Weights of a small mixture-of-experts language model, trained from scratch on English Wikipedia.
Training: a variant of SOAP for the experts, 380M tokens, 2897 steps.
Below are experts of layer 3 (counted from 0) of a mixture-of-experts language model. Rows are named router (the router's row for the expert), gate (a neuron's input weights, with its number), up (a neuron's input weights, with its number) and show model dimensions 0-191. Each number is 128 + 24 x the weight over its row's rms, rounded and kept within 0 to 255. Numbers have three digits each.
After each expert's rows: "gets" lists some tokens that make up at least twice as much of what it gets as of all text. This comes from a sample of Wikipedia text that the model never trained on. Tokens count by the router's weight.

# expert 26
router:160124178134091155122112143111217125159134120141148124110137123139148120164108156133137145116126178128102138137155107076141129122141120094167126171028123169116114142114142125160131140100118136136136137158125131123169127123163170134138142125181124109146157090146069129121099128069150165115114140119134103138118097133102152125103117119146132107083133129101139127133092146119114128145131127158138126118126157122123129124122131086147090101156110135143131110075124124090102105091103137154146117162144104119096123132122155110114162126129137099081142089149139137112149140084152119137
gate0:116140156126151159132120128103154110160144122107111084113115154095102138134108107131156148105131141115139130163137095114186120121129131133145098157144142115133121169148158125153098190132140087133144099139078117082120134136147148158115120127176157134151145132152155095097161130145155140119175107103124110096108144100090127139152148137071083102136160102140106101127123114100131158126133157130107158154132147107116126172094143129166122120133139089151156097145079117152125138106171167148152112109142108153109090106108160093125139127105141141148121162144120149197090144152085118112
up0:145100108169119108131140122120172112158103098162127145136137131140178113110160119144134105149113110121142090109095129108135115132187088150127127128090143152105164083164095122144154131136114126153135125160202148141146155139125144110154163168144116157145132165107181137095121134107095157182123138090123178148178117143159120136133145147143163145157123190122138105133157099177133131121161114145178121152126117137155135121123092135129118131153178108135112158118123135149130135159118158147120140170177131107118153106155156119140114119154115097141127116131116121160163145097142118130
gets: "a", "at", "an", "ar", "r", "t"

# expert 38
router:130124164160119149091117144112157155147157145165143128108115135167116139156123132098150159164154158091125153138159113100137144123160166108140109149095142159113153126115157152153146154087099121127154126147160156141122098131129160159124144152155137140127147098150101109097126165101160167108092154128112090103091097148099137085102099163167105104101127148147092104103087142161144156103099100157154100101144163121101115121148108162164130109132102111167110146114141119107122095104110103167124148148102097158103142131156143106161157147092124101097147102125131094120163126108160150126
gate0:091156162181106139152140174130136186155129124125090101144163126102159142151149129120100104136118151110098147186095122126146158134148104099051145143112099107144147111107126096129151129111127118124136112115182143146103112125138127154150146105143125116098088139115098182133077108134117089131091122151121132107112143148097105126136115114139120153078136103160106093196135150123101092125089105151129155157159094088115118129132128140105072141136099129139106173112107128156167115154134127122138116109152101143170165132156108123119116096119123128146124102129136126120138137126159132125
up0:137115120146118148105075106101134082103183132164151096114139116133111131154127143116116125142157119144148151134150143139147149142114155125145145166113149147105108086118118104137187134116133158123105174133143093119134102129122073145136147102101110106092122186081127108185152155063117126167085106102119148115111108123145130121131158126103102177170121164118122117164189163149118120141105077100116138125128139139110139123153086110096147112135114116133167135079141121133167157124152147119165145118160141122142125148112147124128123173162144128121103133110128132168124119139098099112
gets: " late", "ร", "α", "eg", "ista", "נ"

# expert 14
router:152132133135108210110142137131140158117183118178167126122094140171121120151140132101150149127124144107102167132153090116139117091160116119162115176121136146156141103140141127138170161109122121146164110147165138158111101141158150165128160165136116133115143129159115137096137163095181132097108149153126093100103120145103121127119109138150100083129128137137134125069061124165147158111108081140145122095146177120093134137123113152126149080140132125172141152105131137113133122110132108158102123149143116185099159140158145133117158133098134125112136119163126112128133155100135138128
gate0:121114105130091141127130159142135131142137114071135170122116121105165144124124110060113131107138114161135117157109127112103131130127160136120154152145108110105141113110150119111108174157165157092158102186109105136134145129131131109109118141143154103149136123125109157150168105142164118098132063142152121124131170106127151124119100131134134138145121136138140115167169079135138120142120127122137156149152082130140087133125141130147094134116128107152177161144162086103135111127110123120155133105109105127111122153148144096131075171131122173111175051114118113103058096116105137166
up0:125124091141104117127135150127131158123087112106124172128116136120116147129146099100120115085118102153129137173129139111133120124154161127144130189127129144137146099122142095105121149161129146084154130154106110183155130147117120119121149108149184144086138145126121156131194111169149163115127103114131118105115145079121139112156098146134106154161111148152141120111110137149096119114139101129108120146166109149124103132135171072143104150090119086099164124110154132142113139124140126145120179122137096109110095116114165126135114146137140176115195088177105111124067124094119091160
gets: ",", ";", "),", " –", "\",", ");"

# expert 35
router:099104133168161188093095125128164127139154164172132124114137120135152128152101110112114118118097117101115159152132110106172101108135114159121107156103136118119129164169100163124139140089119154117120141173130143140122125110137150116074144139180099119086162065157121118118134134090152150129090133129117099121116093170118155135085125137157108106100095136154135095125080151135135173133115123122118117109148161138096130126126111126157133140132110120131100152125121111100080120089113101142117148159129129130129111114187136137144130149058148076102141111169144145116163105109130140151
gate0:157113081174130171137142117094105076144189127155180088141127144109144134115150097075128082133124121141109156125123148116119131119105138196113140106124091118165082112096115139121119114111147106135140134155131126133117151166128102159129066149111155122101104145105088141131107105133125145129158163112153115143103139135128139097128178151126148121112118137166111121091136134115106111104087137088144082139155170141145110089116137131157144124115154117116098129124130066125161168110117123140134143113085132160145135129159150137127166120103110123149084136153139130130119161091139164133
up0:114092118121143141137116103086081123112155110134165162113110130123144106152168105112139132138139191160073120160110160133081068126100149162109130125137087138142072111098168098167125110125147091130120134130098124135103172151159153157132100150098112130109108125113116147120105124085110154137127096179140114153153135109126113120128130169125099098132139125135070145131164117111148131110110079110138124116160115168144178152124097117124119114155099103133125155128159136114128146128101133117106145101139140157128150176179127117105102134108110174168109138098118154157119157121127126129
gets: "al", "e", "el", "et", "er", "en"

# expert 25
router:131123164159119145091117141111156152144155140164143128105114135169115138161123136100150161165157158095123159139161112097139145122164164110140115151097145162115152123118159151153149158094097118128154123148160155139122095132129152163124146153151138140128152104148100110096123166099156167106092152128113090107090100149098140085098105163163108106101130149145095092087095145160142155104100101160155102101143166123098116122149109162164131112132101113165110146113141120106119095104110103162125145146105098158100142133158141106163158149093119098099147105122135096123162126105158147125
gate0:135147167113123116134116142102101114151155114113142163168110171111175114121126116108125138148144118133078131083147113121182119148134173133138113125135148143118117184148172128120142098131137134144106082129118123154136158169149149115071127131156101183157146104134140114118147141117152093071100140130131144136143146087131103112146138148132116122170125088122104122127125122160131105082136115183095126119153139126151136135160144130114106146163107140121113164148139158091104161136122099131109127150136147105127094142106159093089134114161099101102148085074096094097114144168140114170
up0:170119106150127158102099150132093124138103143118129192118117089155072114167105172064090129136174147132138133138129076111137175134131119132087117126092111133155127119139155116141171116136108153075125075064130148131149106106125146119119142133099140124197094135114160098131114121123082138115109149082153135093127128114121125111145130118123108130121164125093150111116099149188164132121102134113136147096133120133128127160160115114120115128149115102094131147098112132120097146180125098084126129135102152136118133119102131097127135108146116118127077105133152115121121112112093125146
gets: ".", "1", " P", " G", " C", " a"

# expert 4
router:132124162159121147094118143111148154146156140157144128104113137169117140164123134100150165166158156093123156139163114098138147121162164105139112150094141159113153122115158155151148158093097120132152125147160158139123098132130161162121148151150139142129152107149100108096126165100158166109092152129114089109092100146097142085099102168167106108099128148145097093093097144160139157104101103159153100101144166122100114122148111160162130112130097110165111148116141119107121095103110103167127148150104095155103143129159143106161156150092119103095146103121134095122157127105159147124
gate0:106095161131118146087093097154110110113114112142110137120127139092129159144122168124178135108117091136130135113120136124121150152163100109147117132101144094114115098126103121134120119116163109189145160170108091145144077144111129139089129130144099121158094128108131147137126142141138100152097077152154105115134083158108106149120094098095111080123129131179113143153144134124125133152140131151138084116126122109126127099147137151121137143076117098161124145128113080117151125080130132129118126128149156122093136119105137029161107203106158148112121132140117103117121119094137155137
up0:100077128146159140149110104188103133128149158116171134123113170107125118113141135092148101112101098183131112133140130121143081108098116117111114147100145157106086168116124106132126083115142098126114137133098169150131142103133125084137139109131150109155096103118124158132104153123074127123095097148145146141093111107105120153112106162157104160131095136129118138096123131138122159103121156101150111135134169146135138147169089096163126134151083121111159174142153116132150134083162135108128146151112079122166133130155118103133080069103120138122133162112126130112180123112169144111
gets: ".", " version", " ==", " House", "==", " Canada"

# expert 7
router:142119120140111165133112141110139162124188122153120117098104155123128148147137149113131120176150135125111180135149090108168124103134139098151102186114158136117168102158128135153162178110078129152140109116118118155134090113108138146121160122160127163122150142141075096115117181076158144097105170096105108103117125158129142105116079159136113092101136118138117124117086153140125144082127109146165121120126147141122092114157108124168147131119114115178142161096132135065113135091128103152098128163122130134120125119147149106179149112116130101120138137101118131091119133106150119097
gate0:172117117150122110125142148175119114110113095161158116128147111143127146131131137148097134118064101088127108117135127161127131126135136149162097114132151134138156135119147158086156157115126180141168087112105103121115093126118107096130160112120137105129066145129128132158126132169176151161105155113126097123140142147117153110184147112106152182123137111134101065133133152122107095142104102133161084141168144136123139135115123123098122137066141155145135133142119095120120130137086139168131192106120152153121101181121081106169119147140124121130130082146120115143101121120142129168
up0:133151132150108177107132106099121093123134105120123155125152127106150069167164178176109130119123152135149146126119158187161110132111111115134145105094104103118131128125166152118145137131156121150169152135108102141105133114121147145150108105156127101114068155163154140163145115109142119125123173146111093077102111160140120183102171173111145145167111143160153126125178124118089149129134127186163128134087139142081171126123126146137128140162146109136141117117130104097155129127140138137137120100154139152117130124184133120137077124114149101102125142163112112128116117122098128168
gets: " of", " and", " to", " or", " &", " de"

# expert 13
router:116118129175117143131114129100161173120153146133138124129134149130116153136132126105166197152117148086134132144158121109126117110158166137152067178124125156131166129133144123135148145112113141138133143129155166174149129139112157151110136144143147139135185101119122085076139143114147147091121137143108081138096128164109152054109086148148089110124132156142092116095111141133137130128111123154105106097149134117104113115129098140151134103143078095166131162100122133125128104097090132201139161192133132128104117130132142119132187126108114131095152106143116110133139130115132133121
gate0:142143076109106134138119119108116176141144138156116133142083170154134133135151135131170082145135122148149129127112167143107156128119106129104142143127134161124138124134130104135142098067163107148135153099162151103112113124140176144104116124157153108112160168100131123112124123158131166119106105137134108166115107061161160154125127155149158139099107157154127117120122126122123150065091154121165110064164141163142077123148132091116121170125142130108112117139117126121134099153158131170155141115133072093107089111136108161105132125119152129119113120094121106104138077145077120145
up0:130102097119132132125121093143137087120143135107122156142146161103127133128115119108110141148120127105075115081152105141109179145159116117093142140163108113176098120131143172121174154129147150136142128141099119133123067128145134135127173102162159103133103123139112120132119119108121130084152114082124114176163082114121107081091110113156125126109151134117127135159109150133129082174146127152154150147146120116135136151132156115134171100154128128103092139172136116115118103180126130088196103107111165158128163065078134127148160138140078156140123127132137101127142147121145129120
gets: "\n", " \"", " “", " ‘"

# expert 36
router:161139100131099170130121172113147146113147167128136170126121154136158140142099164110125148138112135130062144145163083117145145132134119126145104155102146132143122150117127171134129143119090123116158116164130166143125085113150144121108117151187142164116143090146129096103117151086158119090127139109100108131130089160138125120108146116130109097096179148144124111126102193137168120127088102113139118084133122107126149132152087109189091094122103081107105140117132111111153130103105125141106170149112113165112120146173101100148149151074162096111113131133139132120134133124147159129
gate0:200141115119131105117113131106126140101152142103080162120103147126133119132159156093159132150117167138144145107104169124140160112151119140096117111086141134116112119093134115093119129131145138151100143077135116183110126140106123108119086117110075125133129132124092145117159074151129121079088177078130093157143152122123086141158113156118132186146138099108108108184159131144139110158146089118136130125148152111156081130174112137125147133142141153108154151119093159155138134137137149157162115132136120161142129160141136116157111160140145114094094116128119125126108092083134098133
up0:108078099081126141141120117132158132125090148113123120163115182148117074133116118154116132144136126110076112112148129117145137142136122141096132135150140143162101116145145097174122106131132157144148148103155155152092087129137105109125138137146129101164178142113127106065133137109146122164146126083136124101130146128105138111126135134143185137095188139134112146158150117168122086164116099146161181118122107130117096152131147133104118130113120134131151132116104101127121110106109112131156126121076137124150096121199171159105166146092126126117140096138111080113098097153103138172
gets: "ing", "ic", "or", "ad", "in", "ation"

# expert 9
router:124143153161128169134131166132131122149147162202149129116141145120156112134105152133114177158146148095156138151143127080139141154141164102136119161085121125152155150121146176138155144106132137151139104130141148145136102130130171126133120133140146122113144113159061084090101140123149161100122124119143104132087114125119140110071110127159069126093137115124074121123114165142093134124077096145126118101128120113133147102117122109181103113141122079157123141131154123078109128075127095124109126168134115123145132134157112102148205136115152117120126112139127118105143124091132134117
gate0:164135148138145142110118095141118109155109181118136138123119091158097087134144127109076113143073126128123102161168128135127178093126142161146133118146121155156185112087147130129150129110090141119130095145110143122141104116120144151132100108092135065077089145117139122083116104159128137170153071123076131134158158179114111157139110137129140112101135134133146124154141099110134119135147129123170113119144144137118134095101070114150132072136099104156123157131120118143147113087147146164151140160129130125073099131122129103130102136152133139120130110091113169107139138161161135134
up0:148169124119139166114118156108095103127160108125072117112111134122148157112134104109122139147119139096147120125129141116116134094147143101083120125119106126166123150114109098134150168136131147152172125087119108122096131124172161126118169125162177054188157117113129177093129122138143135106090096128125171137175106109103163130120167143139121092098129099111127118123149146099082139161105111105166127104157114159101152158116134077098127138118115133134122130162126091132123129136141099115125140116154111144140138072154113151089148095094119125136112169125116108160166111141128089149
gets: "s", "es", "ers", "'", "as", "S"

# expert 29
router:132125163159122149092114143109154156147151143162142132106114138169113140160122133097151164162155158091124160141158116096138145121165162105139102151097144159112151126115157151153151157093103117131156124146160158134122094129128154161122147150154139141126153101150103111097126161101157167110090152131110091105092097145099138084102103168168108108101132146146096094100095144159141159106096103158154100102141165120101117125149112160164128108134100111163110150112138119104121092103110105167125145146104094157099144131156142106163156149094120104097147104121130094125159124105160149127
gate0:074127163096140158133101120124082106167119169157130157120144158112098131110098141133097137108125144168092108113120160078166125185112124154171136155099143100145125138148104105119093127137126130145123165177113127165147103161090130135087140134106140092096143142114115133115159091128152122087129140150117127124131157115121116106091097140088127102162159165111106177108133115100096108104146130134151136091106118120134134086103132116096101081101153124142114084125124156116152165148092108122123120134153124137076101127140134093132169134115126132096144166112115104139176128156140131111
up0:110094132107132140122117121097127124092138115153120117121113119151109091128125119152104141160153092136157188152119147123079170124099145091124122122169099159132200154114134162118142101114138159151120127180148100155161131120163100106133130137137127146124154120114154153117138129166150135101127137123126126119127127108113120174150115163199159129115142083089108113103082132198102116108163126113106120169123122116136099140181127107147104129156143130100145105119126154145191139110128128123115130099101117148117118122154191167133173133121147128124109127175129136144124145129141082132
gets: " Ph", "0", ".", " Sur", " second", " —;"